Weights of a small mixture-of-experts language model, trained from scratch on English Wikipedia: 6888 steps.
Below are experts of layer 7 (counted from 0) of a mixture-of-experts language model. Rows are named router (the router's row for the expert) and show model dimensions 0-159. Each number is 500 + 25 x the weight over its row's rms, rounded and kept within 0 to 999. Numbers have three digits each.
After each expert's rows: "gets" lists some tokens that make up at least twice as much of what it gets as of all text. This comes from a sample of Wikipedia text that the model never trained on. Tokens count by the router's weight.

# expert 19
router:486500449474481520520504475501498542517494485472529478532468512468501527458468497485507464478435494480506490513527449507494531511492550470469557512475481509504501513524497516486458488464525527503499505472513529494531511505488529452507503461479489520497540490510470455500514496498564455548489488510493533473435488501498490494533508508469516503519516492503518487507501490468476536512499495490511492538466527516445471478513492482542508513544484521459513522495547483533517464513514484
gets: " |", "|", ";", ":", " @", " 0"

# expert 109
router:501475505476490463522471467510520472462455478498499529500512475535529441499486499484454512521509493536492515537505496457509482482446456499495487463496474493495519484479469510518466514536514490489466499444510526476498494512459519467515473528525470466456465511516505467526473557496465516493483477555523460503465494511484499494471506498466522535528516463484522456513468504508510525528489541526476500479498462511508465489484509484460452484486482487512520544487504463517502501531502486
gets: "\n\n", "\n", "=", " \"", " Website", " Clade"

# expert 100
router:513528534511484512544503550509500547483510537520541529460492481476498468536461486502538528466501529464500493548480484500516527481508498521510485488489486488488484519490524502501509529537489482524487512513489485487514503488486470556497495446502505540505474526490498468500503466463502505495487466487566514517508493509490516509492517556508465528527490478470542536482524494581497536517486501492518511484529526459505502500510531539491520511512497528527462530474533457532550465513504538
gets: " p", " e", " 0", " No", " 1", "0"

# expert 42
router:525504477528489486523475502477514500485520498490512492499447530503490501529451524531499470473499546511523484519521524502547546541528554505487501501471463462503489512476519470513558498465534454520502481480468463504524509517462500523484518514521525513477464543475490510487517507486503488475512524517486476521537473498503525497444524513443501498500478474515498525523545504508491519455495490475519509471557483478496530531457509480474532479514487538491534467490531483529549506489466483
gets: " two", " three", " 1", "5", " 2", "1"

# expert 94
router:481524503507467514530481514448464501486511517495493522532464531530450526492538468495466477528535531524541515505470498527552480532518442497523510534495534491558531489505527467489487486516517509466529493532507534455528503485527525501491501505485520517476490456492518536483463508496465521493524478489510504520515500494553564515500544543490485500498529495493526504469482516517509451459516512460468481441494482528474532502498481499499470524528507523495528510500485516474488504477513503
gets: "si", "ona", "ti", "ine", "one", "que"

# expert 69
router:494514503499504531516512536484530506512521477482522483498508475447471483475488472485498475490535515520524520535565474517531505447516457473506516480497508503474517461463497526500501451496513543504468535475472496506472506548492507504519515495433498524436472490474479498484503490492523525498515467547490482547522527540499470481508488482517494459522529474488461550532492466507500494491487483515501449476505536491506485494501503541517474489519495493528498462491554493532482462512452498
gets: " 0", "T", "–", "1", "0", "R"

# expert 121
router:496485524495480465535485517541489499494519531479505471525492536475540502487486500490509537505458463548516503513471513479482555495529501470518469482529500499502497491494511505526551559539483483462534539518466496486470504466499501505521535536531490474484515510516517454554471503505495483455475533496479496496464470509510522497446496500491520470499499506510519466554552495470480512498467544504475504495474549488519524478500504438495487486465517504472499459501538509499516520498508545
gets: " the", " a", " an", " The", "s", " his"

# expert 103
router:515506493475474503456506533509481518508515532478522526522486495504459497534483474493528513486520455483461516521497521530517483501515502518511564500482507447480513543480524501473476537476493518489505499474499540493530490484530486491495484531515457499520488527485487452524510504448489536494479535478536510535470491526548463534490499544492464502472526507480538476508522505574497502482514521447534531461515493488486488546529465534463496477485521514485453519508540488513521516517515515
gets: "  ", "|", " co", "\n", " Pre", " pre"

# expert 59
router:508478485470527463507485487533494486504543460472464485530498529503507532462485492529520490505505466539444487484527495538491509517439533480504505509515491467468508531541506526507467473488486514488515465489526523484515516520469529474512490519532516473506544531545503489498525499496484487506551480467499538473467464493534493483517516507514523513498522472503456476476567507464501468476503511480524510505481527449516491475525513506541488461496478507451460546473499469475511487536527507
gets: " |", "|", ":", ";", " In", "In"

# expert 2
router:487534486519535518496469508475469473480524471517480492473463499509525512483539504505565484572531535514477477457527553514491507539514481468525496519534499481490495473514480502537521511466528485450511528514507507507423514495479460467510480528508509494485526506496487495447477514508505513472530494497519511522509520484480528512493482446506508493531531492466439525475486519487495472560520482508493490497516500504501486539521490497508486457520525482519499453523527533515472470469496506
gets: "ss", "s", "ing", "ve", "ll", "ill"

# expert 43
router:513463477466532501474487498518508457502487479463474496488508566504486520481472540486472491514483495485466495520502562501469525487496507508491499519469479479491454513444495518490505518496484464460481494497529524510499527546477542526525513472504512531490467491549522473535481499500460534545496536500460507470454454509488519494537474530500484446455515490523468468481497531457507509484507487480476507526468500486507519546511462498531535497508481480470509475511507516502549509496539492
gets: " in", " on", " In", "In", " at", " after"

# expert 56
router:495494478492541470493469483505552473505509495489517477466476468486517481509518511489487484452502495542490534494528503482480476524450475497509531507503509467511510481520552523508513492460473488529514512443512474522474446475501518473493518508531477485507457494488454510463530489511499490494535503527529497484489515451519495496482547462475516533523526482489496520511470459470522554437515514460523530474530524475534498461499503469563490483516457520495473479480509503485493474510478521
gets: ";", "\n", ")", " ;", ".", ":"

# expert 79
router:470534489491531534509499488537517522488443521464546498500544532462494452505465517495471439519522478525522521482505485503462471490497535457470479521520506533513475467488505499509512470442556502523509514475489496497492496463500505488524507474518454482502474474540480481502471498504486500490510473487482498487530508502462510519497466474510537506451460510497496541474512478446561513478531503494488487498537526517486471466490534539498468526519464489517496475504512452479520480488490494
gets: " |", "|", ":", ".", " of", ";"

# expert 146
router:517480513518485447478512474506521479509491478508463504512497521515484484514473478499521486494491497532465540530517518492512541526524503484502496530484514518487516490499499527506456506499522494520500501452547548480533482504471543459500508519503523541533552521555522486506479460493498503522533471465467509496450483520500495454506459507497537527444524505470518503548536485490468526542535481493476496517480539483468484474526516481449458531467476533488471530492503475463516521509504525
gets: "-", "|", "=", " -", " •", " \""

# expert 127
router:522506527519512483475500489474527500505450480492495430497472500502498511513484483470499457517490539464471534495487484534476510498506500474505503474482506511513533512473481531465523450532464485525454515516456485529482478505511558464520522534541518516479493496467523492476518480557486503495521463500510483491461481453502512488516481522532513529494473467512497502502455454512472522496464518532541492504491475483511547483479502522495455502514531497518471516485462470473548514562514512
gets: " (", "=", " =", "(", " [", "″"

# expert 92
router:501512532533518487469506480476494466496482508508467480455513521486496513466478520513524471539476533509478499468503546503497476482510472510503485508494450518507532485490471507521521491512472483502528476528534509509505493473496463482447496503478534522505501486532516526443488522463522535536472519501518469481482501510493545479488497543499493469498512492524462474466526545473524469513537522492493503525472456493486497562455526510507558501499503452484543488499565494523459549476485506
gets: "ing", " out", " up", "ed", " with", " for"

# expert 134
router:461502504505529524491502490527522535501466535466534523507527510434516464514451532499468445517522491485523506485508475546482466521487503465481479539504499528500471481476511483497523500458544506526486492491513482468484479492514484502496501491504454483492479466525479466522460487510481516460514514483493490499520532502483503512477489470517533486426479529491514552498493493458548521469504504486479533500535515489488486471468530521470465497495451461518512444531535468480514496484483517
gets: " the", " a", " The", " (", "–", " this"

# expert 151
router:510495469482458498545522513508526466508528529490515464510511487494528500507524494511511533493487499497500523512504443481501530482428501509501512490477469487510475563481462532524466491516465476540483512517475508500474489493518478481527490448482443476482495512484507481482496523491493474530497460495513504495501458441503486511514549496486461540528513482482529501532512491582470544476523507509490513448524487525493489529491536507490474529524483488500519514502450513539542472490508507
gets: " /", "°", "0", " ft", "}", "′"

# expert 90
router:465503535515505515508505462505526539524497502471479516486491455548526463461505476523482539520453476494509468495468518529506482482508480491516536523508483533454533497459495522505525486488498530493488539486550545489506556490509469489516523507504538543488490478448480560461493546477545491503507475480494536525509549493473483465523515495495449519534500469493510511478494499456513514497519492500502475467539474523511498488473528501519494525499526497530504462527473496546483495506469480
gets: "e", "g", "s", "a", "u", "k"

# expert 116
router:515487517482492473535497509536520514494515536526485528512492475460488532519535511483488521477540479504495517502489523545526532536482471501462462465457502525484517537506533482502503474492481490519542505482538487489521488508494500438472486518492478533529515536530488495531526483527516472466527492520543490528473525505496454507533533461496483495530535498481498531524488483582487539497454481519476545470492510485505463500539471500446502525477466468505488504518509541496511468495500487
gets: " He", " She", "\n", " Le", " M", " he"

# expert 105
router:515556506490485531478492474463503528512529546519521503475518495525473507526493544471491531514461489466502501513509506483488486498512497514496489506504496491532510478510438451499533515493505497511544485508497513512515494474531483539486509544488496478495488500454503497446525524478487459490504521504490530484528546496503452466505523485520557520510532551468513516440466465525490510543542512483468502519515472485488498540504498508478541493508542517573480483509474474480473535467493484
gets: "s", "er", "le", " line", "sm", " fire"

# expert 55
router:496521481550505518495453497502493513509538495498501528530526503500474500439529511476506472525525479500553492491507461507497478497559497532485510545481495515501519478495507494493513495479521491499515573497499530508518470485514449488506505496500502503443495496445485580480496521529519492465507513534513522525537526462514436492491483488523498497522492488515500472481503506500546489482523486484494483522508480550522522480452490514510456503521494489483542444527463497537473542486502476
gets: "a", "i", "e", "o", "y", "n"

# expert 113
router:529459532464471465459534550475485486490499499490533495475478464509493475495486466470506535488529484458462516498484485495537532492463463513508485436485517474449458537513498542503465532494483510472466499514498491472510528486513517473524480518518453521518503519495513492523506481500484529502538490462541511487434486504503524492493499525510536522477514486501520520512502484557498530527515482526515519495476493506526499486484465514469454525470523487508448535467543492494513503547500520
gets: " \"", " (", "\n", "  ", " '", "="

# expert 149
router:478514520522492506498504474499528519494507518538486507473474469481523488495509488508531527509473521448499478512469533495502513506489495548462491535511527479484466508539475477529500491483511528525514502520466538478499490514519503522500504531508472507490499492444459548537495530534504453535517510463491518513518514471479459488454542452533456498486495512478485505475511500475529546495492483517503515524496465516547488529478472515543525515534478518517545498514440467489453539470494445
gets: "s", " County", " States", " South", " New", " West"

# expert 129
router:525467512441534492507498477523506469463466491476501506477501539504489502541494498475468481468507523484455512489498543510511493520511483513516510480533444461474461488516518482477540541464518457463470482537491493530537550510525500493467513479515535500523482536538549510502459514446470499506517517497439464511470486528467523524490476513513500484501464489549499498524517524469497476488496494481492478518513493513524485504458464513500533485520513523479529491519541475532537481482491499
gets: " of", " in", " by", " for", " from", " with"

# expert 147
router:480524529514496515529505522508540531519498489501530542475488532484478542519513526474485463479506480477551501524499463490519534509524476518448489515526509487502504476504516494551488498467474524500497522521485466514493508479503450521505532480504483468486494466503494527493514487534466496478477457504534525492508498486501490475480522551528483547510470505498487511454474451491547514525507475454546480528525516520533526479492535498512445503515516524479512506545433502551463470491478487
gets: "us", "a", "is", "i", "da", "ia"

# expert 81
router:515514491493504491517499516541520493517513526473530522516498498499514512494498502513491533476485486461484542488494496477479471472503486519490469541477530497481522495508514463499496489519536505486573533516474552484491501498532438480492520524492471491542464525474497510522460532477502464497488507500545483508520520547495476492490453526509501528481526474507490457468489499503514520444517495496478481480468527496523508494551468462500529539437471549540469532540444463508477501485509504
gets: " de", " ne", " des", " du", " di", " Le"

# expert 88
router:499508528498473468467513515514513529503520501525467515496498486525461521462526518532501512526529464513529449499496473542512470534507440492493474485471526529513519528510518492511517501490546499469541537481490535501475489506519474504524495551496496544483476493504517518451460490481505514430538467457467505525508524538501499539497481513497506478535509480465501514469452500534498450515519515456511494452490461503518522497483467479513442509529494539502461485494481507489489497498477500
gets: "ho", "no", "em", "os", "to", "io"

# expert 62
router:538512520522542529463521499502498471488466499536464491508485506503483535518479483482526488487508513466468526519535459483486515468519536463549541498459470493494514482490481505477506493488515539517449471516495491504452484489500542497506518504484526494450494543475456510501526481492522491516495456523491482500511481477493524522512495532536482536540502473474533497514492460508518503449513493493533488475539485469541474482456510539474485518513440491524488478472450501466511468494531541
gets: "–", "/", "{", " (", "-", "^"

# expert 110
router:498496524521558499485549464455510523519480504479468482502503482531507465500472517513457467459506496545470487513503532493441466503504503472487488522492544490491496475558482487514519477562446493520445466489514495545484496475500533459470521496493542496510491514517490507490487502532455492487498511488471488462474513486542521495491461521479490460513486508526477451505501504526503486464483492516521487540506453486461511458518508484515518487505504490506492461498463479482506543493495550
gets: ",", " and", " as", " which", " who", "—"

# expert 107
router:461507495502535518469491479513497524520469542465518515521539499440488455488476539514467434507512490486509490476502496534488455512489524480484496521477503560509470473475505481524504473479528506534471490487510512495495478497490491473498507497497453496494477470507453474499470488513470490449509490481522519519534542489484518527472469461506499524438509525477485561480496491458538501470518489490504533523530485507514494458467534530483451503508468448518504480528502456499513494493499483
gets: "\n", ",", ".", " is", " —", " ("

# expert 128
router:512488516491506509545480542487487459495478501475512498468454519460518433525487514485488520498472457541520493484507482521494533448477519472511526524530496493534489485533505509483508513502498476493523494470514486491465479516489559540521519516524461536493489467462510468547498468503531488458512534469524486505441500530507499539421504500504515463515503482494503520546491490484516562508482501517499537492466501517535482463514514477515500515506521530482505480514526519481529524479526487
gets: " the", " The", " United", "The", " a", " its"

# expert 10
router:489541509540477544505491463488473505473506492524465520508462462536529502452535523487535508556515510473470518482486545534520444522512505480497537514468497517484519524474523498478523476510484490517507540514520492490444501523531476474495507502555504484468489511496494506461488464535537537474467517481495549522507510511488502506500520454505448486547504503507515525550464492442512522511509479501513479504492512505500541489525506531505477531508544495519503527484491475533484479510475541
gets: "d", "l", "t", "k", "ch", "\n"

# expert 21
router:496496503542477511508522538506500504507517532499543540478501488452468525520453509495488502468492504457504519507494473538515478511485473519511481455464506472463501479470506485437494531549507508490540523475496508500506530489474494526463526511445480530540472506484515447519533488486485502483465527543547534504521509528493541513479482503506553520507485490511482475452479511507500494501451481504499508500517528510522484526512526474544507531473497522509436518473528498497517452513456506
gets: " di", " trans", " e", " o", " i", " v"

# expert 157
router:490494526514500509542499501544499498464541477523482522502491532503536466489524536505489539504473530487522467492492486529475468490517507529536528506539495484504520493494445482505507531493521511504507508488473517492531518454511468526530520496525507481462552476472482519503494532527467475477539477516456475490525529511525508521490536485510512549512470542468503521469476452479460475470530511480526449505475510533465525528556516524513491548476510515499534489493488500475484545464530490
gets: "ist", "nt", "st", "ary", "ian", "al"

# expert 102
router:470501492508538541504456496480514537502483543512508520469513507495457476549506503489503491489497538529532453521517484544519457501502485508462476534512481512474532459519515508522552493469531526543532454509502487508501482488495489540517505488450481500467455480489475460493489496517507514464539498454501514511527515472443498525502488466499511495484509523500517555495456490484546510474471439497511527504520505495518488469467532508470481514516527466531508484511511467477482479462504475
gets: "s", " building", " has", " station", " company", " school"

# expert 124
router:539475504485477473476519475532535475498474512508502534510459516492477474506484516469532486473506508489469524490523460475512548520512452508521506486477521481524515526481498511456493541498536472527457482468515535485484470463458508503464499517515485478476533524530507455497483490484503502546498478480482511495507489504506461474462498511492518528515518521483552463512492480517464550518523538460466475451534518498482439473480512516485518534497471500537532501488492476475528463535525532
gets: "-", "|", " •", "  ", " /", "−"

# expert 141
router:469495512536505485522448505510499512517523513517531523546490470469534516480464502513477485484493511468546494483521462522521522474478490501497496494469468483512546489504463502481532500489504538536480534448478535497468487501468518465495523458485532478496517454508476532544544518537525479528524449555527522488466529541516459503496513500512506496515488489508489465530484464465503548480514479500529467516491539498512485488480507538500467495492502509510534492484515526517458482439493483
gets: ")", " |", " 0", " 1", "–", " 2"

# expert 139
router:461472493513493513481473501527497515498475503520547530543503508472482518532499467476546480497483528527526472491505468535498514455486490489464487490494505462480542510512527496505498505459484524542488450471470493475489459504506491492526507478482484542476553517521505480497534533501548477498542488523485504523435535472457486525506511458529445486525524469525518540497476487471491532489521463485504522467523478541517466538469518496497472509510471462511494496482542496498463518513510495
gets: "  ", " —", " 0", " Apps", " Total", " Team"

# expert 25
router:482476504516478481512525473518531513470529529522490485468498465526490473486495506499495510525473542502523466480524480514485490483530497537508478497530520500488485487461517515474556544491535538527503526469475500489496484521475474544548519522508495529453497460487515517488496521544511464494516521470472518480497497513451519475453534458499485518495515519458467531462477564438505477494470503537533480529512481522530456537507509490494554512486499525507503508496515505498514539512523459
gets: "s", "day", " World", " Day", " people", " Christmas"

# expert 95
router:520524494489513486489524493469531480476455512462474515471519552523479507535517528504476478504545519451509556508486531488484501493540513495493483450461516451493471496531501478495496545458471447470511507500526476528483530549499510492502523468472482526465495490542510509525481480455462504529503534500480456488468481502493528496523480515528481475484511494535492450485459527466513477504450504499436510509494480491511518505515468517518516498494485485499482494531499505527497480486462446
gets: " to", " in", " for", " on", " from", " by"

# expert 83
router:475504518492538525483529491460515502470475455480460500480490525523501523528477494516487466440533537517458508503455533516490478514533551472521489490499534500449482510521494451491508504512475478490501461485509462513479489522478516493479527486472544461537479539493484531493502473489466497480491550508443485475486526510502524477549479506481469502506485530514489456507491498495498472463486528517514549533530487452497523460514498504531536474483489495505461469504507496469478503494479540
gets: " and", ",", " or", " but", " than", " as"

# expert 58
router:472494503535467507493454501506515510535511476494441510507487480481446520483534478490498487520522464485528505529459464512524467476530476550522540508458495507531524468493566454494496476533506479528532544491503497504515474493538510457503493534477500504477506570505475534488476509531493531480438513523505514510521490517496461532495485520499498477478513479532508459479504516484517526511519512482515521525482488516504522511476506509545444477538495487481505492475486536542501518542495490
gets: "i", "u", "a", "ji", "hi", "shi"

# expert 63
router:541518519461547492483505501478504471522465499524513484527522492483495466519516469499482464450525525456530521508541521485511501505494485518463518514517549500504498484518453550529518507486477455517460533500490481464510483538519536473544521495488523459493448502526503504499484475474525470490472456515483511503532481493540529493505473466503506518533535467465531489542499472515461515542545518483506497468539518486470537484499557491510503521458510508496497499482505505507540498507524524
gets: ".", "–", ",", " .", " %", "89"

# expert 32
router:515500529500480519487526489483534531472526504473488555501533489483476527476499493471506488506501480509496483468495516488518538471524474462487515526465499492530496512504489520523502501425480518482539504472546518519479460531474504472504501499527467505441464472475462468512551496492486464494510521486484520500501512497497480525453508455517504473522540518504506522462485491474523519487525456534450537500483470525467539507550503486529469454483480519516504485540505541489484464532512468
gets: "on", "ton", "\n", "n", "le", " end"

# expert 126
router:490481479486556509503515486507505502529450513480513522458526542502520489500485535485480492502510478505480510525467520467447539488482472485512487533517477527522499493486524492475499538473540483515467463511476481517472508512536523472499511481496515508480490455521527476546459492459506506483501517453511461456430491543497498494490486535534485487478509505518529465494516511478526502467476523497484502522479536529504535451512481503529537486493538461457529466546513459533493501464516497
gets: " of", " in", " to", " for", " the", " a"

# expert 41
router:495493529531536532510479499500512543510508499492542538489466535472505452511473542479507457472484506459569469476517501496499507521502511500449474519479462443466506498480535490510522497477517490550488498502519502509511488508523477524518522460540510502454477500486459482475521471511506492465526537513526503524536491499461522514463536515469479521477497467515530515541512474504491529470505511484530520479517487463516492489461532511508491462528472514499542474467530475534483487464495467
gets: " 1", " 2", " 3", " 6", " 4", " 5"

# expert 131
router:537469486516541496524462540518475471514504527449519491493479551486519504531490527464505530526433477499505475497473488460484536502548534469510489494513508522506470488490510492483541549525538505486518472501497480470455481475464537557523530498534468493510500525503509505513480495456516497458461534538473514514447476510512516499459488532497518527505502495495511512527510522467511500496492516501477501557487533495522479506519470472495516529498494512479517472528522531495545532491533527
gets: " the", " The", "The", " his", "s", " a"

# expert 111
router:527457481477474495495519481495496507505468477498524520556476472533484477502474479516505480490533463491461515551441530491518485521500475483513496483477444478505522559475491520528465549519520510519456462504511508503534516503518539467528489538523501476512498518514513467529508477500478503472494537521515483501438490518537531487504461499471490511489503499469520464522494533529520462523545513500519509511546479507517483524503477520456460492475514452492477544507490502504516516545511476
gets: "\n", "\n\n", "\n ", " “"

# expert 89
router:519534501527523551513470519494536501523510494505485494464498475494496481431492512488491470486466519521488496512470518481492517493524483460505482510462477503495482454516476480529556451463538510536540465480491482542497490522519529486495537510515445546491447488488493461498534499489529464536492499547531509452474475533503517515469521481504520520504498530531503462499506487479486500479517540479466509540489517512496498487493497463500539517467476519532558480510518476495487546499480504
gets: "th", " the", "ed", " The", " of", " 1st"

# expert 142
router:503546534497508499503524485532530460505506505521509476506482504487499530477473532484499518519468495481546542519517489471554498490478564514491499527458542501506487479476488510528487465540505512518487527513474521480469465532511504527552516486479523515483534536455475512493499515499501492510491523513489489490497457472504536539488457487475510536516512471499502508544546472522479515447525519517518477451514491482538523538469507536504490511462465469513506505518431507545516491508480479
gets: "19", " 18", "18", " 17", "17", " 185"

# expert 57
router:487482509505498485518453545555526496503523481476456511547455484534493530486536465497476466486527489451506470524521457531491476533545500505495506513470487487470515456491516494482479489507479509476510551509486523486524506479526463484462523468491503514525490489465530547495456546511518502489496454524526500474515511499511470478472486518512485464472499478467499500493492477514531491462517495500492488495463486549459522477520535483527435509495518552495518486524463488504515483486489454
gets: "o", "a", " de", "i", "z", "do"

# expert 14
router:481524468472488495495519481503503518507480501461545529478455541512512467477472533493538459482480477527525514483522461490475534470507540507497515508526510460488519546533518514482474526471538477532476517527484519515535497466471530446530504465502502510498547510495483473470499483488516445513500465461476500480488480515514520473494507523515519523536526467520547474511492526463534484491484494473520515520477538534515484462541502486538490488529496531461492533486530485510485468539525478
gets: "|", " |", ":", ";", " -", " •"

# expert 120
router:508514506456507514528549488531500474500458485471457475472499534501528479537514465495458492497536524519472531486490514444491464491503509493508517476547478504500484523529517506515512520478501451457486476512455508539497533551531492487465513476524482465479520479533527493536476499476467485494498527500469442456470493541496549500461462511509479470469501463523521467500505506460504471490488490513468455522469512511521499492512475490527563514483525517483493511504528522500498491485514493
gets: " of", " for", " in", " to", " on", " at"

# expert 104
router:508479529495507503483466558485463506534483517473541528464478489510482480479547478492534532471509532527504470496489526498458511506473494472497498480482481488493493481513520509469455463501504538515462488502480484436529496527535466543492488492475508535499463529525471465485486484495508511484521461500509526501463505515484489544487533472512469537518491466482529537486485510513509532534512485508526551487562476497511467530491503557507525505491532491535510467499506454533510514550522503
gets: "  ", " MPC", " ·", "%", "\n", "="

# expert 33
router:522499503507495491522465519512489514511509527482536488462483533504511497545465492470524479506481517513536454522500499493497550492519494462518460468509517504518462489489500484470544554519519479486530480547494488504501472463479503541496508502467464516510487520511517484514478528473480519432530549511512497499500493515503506512488531515483525460537487504522542489544517488516494480525455519542477500484511524428502488528553506493450527480476522451525508484522541497465520493514545519
gets: " a", " the", " his", " its", " an", " their"

# expert 84
router:439520530489522522493527477521510536472449512439518491514546505429545460491466521496445435503528476483485529480488485527493466496509524474479469525477524543515475484500508491508505488467539504540485511478489484494457497471525515496510524506492453460522492473505469505536455491513489514459499501495506532490495507525495506503496470490509519484430457509506501537492501510467545512463502491487499508513517509498512498469484518509490484517485445485511493452508484473484522495492476510
gets: ",", " and", " the", " (", " &", " in"

# expert 72
router:497496480442483539468489498510474479517487541474474516465483479538480489522525501469492474494526493508477537497500455506512493484511489467538511525507494524498499490448508509515510458501475515521508496480500477511529471517495538495549502446493496527452462483443466481522491497496524492485478505492499497506486509508495544537491533497505464500499542455519509502536511474512503513483488462513509488429520519522508516515509528480526542541465493438497509494493554490553518520481452550
gets: "D", "\n", "N", "A", "a", "s"

# expert 54
router:529512492505537481439515480498503465506478458520528447512492493529505469485500480509477480483487526513515505534523546543514481512525491520515512505510517489502502485518474509525522500522511490516458512522495490498513481515458531473525513520512509484523472468484504491452505497525529484492516477521514515514477506479511565510492482468525510543521514492445464468504502488471493448531539522502487479519538501512527529470433544473533450459480485471462460499478504529471526519558516502
gets: ".", "\n\n", "\"", " .", "?", "!"

# expert 118
router:493453525524538489467502468470507501516509494498475509472520491550497520484479498530520479499486485527495489494485572503465461530528531492499502502505512495531496469558519478533531545494492488508486485541483484480488492495467522477457498472508522487473475552524466463498465494509455518469518528495509463468503519504533490535515513497518524515548454495538466483502545501540504477485500438506502514539528479483474503479497454473503509511497526476500479464545502502548472494477507470
gets: " was", " is", " were", " be", " are", " been"

# expert 117
router:495469513527479502460495536477515444517519508483521528494505487477467535486523511478517510505532515505504526449493539540475506495461465494439486485474509471500511480495538514485467520499454502522528474471480500490497470469518517472537499457473490534487498461551484474520513537524509510519519516524504537525438530471477459505521512488508483528504523482488503478465490513559476541495499494496527529509502523494534473535500516519461502493495499514497479505511581477530468498539499494
gets: "\n", " not", " Preceded", " Title", "  ", " Pos"

# expert 87
router:474517509524449490530468498478483512519522497515484492505525505547493518479517519536462532497538534499455488487464536505545459522517482458535497508538487505511546521477537483543494488503519512492508496480525496467502525480530468506498505526491477547471473503479556542490487492464471510496503487515483539525506487505516552495542531498445487516546495500487504514495481499489537479493525506460529517485501494502442526454522543459470494513504523454499481495494513549482506530510468511
gets: "g", "k", "f", "ub", "y", "ig"

# expert 96
router:476498534475560474503533465493508530505475496483518469530490474505518493532505498475445453461487502505497524532502476469477489496499523465515485503532542462479492457543489487510508463526465509493459504470484452527485489514500509457527540467511514449518499513517457504504527517510477457483508507514457526477509465473534477500499451519465446472519530448528512450513485476493503527481513464487497538526512481495501515464497509494531501484505494490516507499461451501482529486483491512
gets: ",", ":", " –", " &", " -", "born"

# expert 97
router:463567529511472523522461489493475532512491502511508503497471457514527515472507460504474488553475542473495520507457525516499504500530466475535497510486467480485492526469539501484525497493521503493528480488573520520491497500526468494485497464545481518504456457477520517479503478506508474500493500499511534526514500477465482464551499461478461515526513487526484517530501475497500551458526474471508491514535512514532528538520492487461539503512541505509506490462498481525474476539514541
gets: "h", "g", "l", "r", "d", "k"

# expert 137
router:480470526476535495515481482534515502495489494489538505469530526510507471507500470470487465511564506504540534504473518533500486532512510446507489481538499488457487508506536461505521555478515482501480464517483474481478484489483499482477519486492452493446496471558524514489495491465497472448528516522489479532434509503475501524504521512515481537495481493539510515499530518485524507485479475463490541577522514494501481457515503468472489476488489491464525474511528475528487504495531467
gets: " the", " of", " The", " as", " in", " to"

# expert 99
router:471561481482516494486462474484477520450517477489491512459523477525536525496516522490524476515486513500497469484484506495480466564515457485511522458488502470510536475476524515497536499475480505478527474459542510546450490449448485522505512464529507522493472512467502530492508500431514523488481495531486516539491534506505500489489520479527460495516501502485490500455456463478499477536531501487468492512510499506533506474503514485470514531525535522555481495495529482514500475491498545
gets: "ed", "d", "al", "e", "ing", "ic"

# expert 138
router:467491497452490521507494485519525542514546507529487499529481468458544556518510487519528539538471544483471486521512476540480516485484511472516485499517465507524530501495447495477522531495493526497514506472487513506493493459479487503507508509523536494465510490531539487535531529490540455471521486511510502508447528467494511501501538449520485480517506538490487521541504498480472537485465495483456504484484480520515522495522502470459458493512492464473534478501504555464488479461537479
gets: "s", " League", " Cup", " Football", " team", " football"

# expert 29
router:444548504515495542518463473539550499503475531461540496533520457463482459506467528515489487500488469493527517518539483535534473492507494490488480528517471538485515466493519500510540478474520526533480497480504471470470505489492494518483500497480442497506501426515465524507488483518483522487522507501516512480553521515490520488482492469503506502464505502466486550484485465472531522471506461475512497492501521454486500482444501545466501538520451493490478470491500494495504464506493484
gets: "'", "’", "_", "\n ", "\n   ", "–"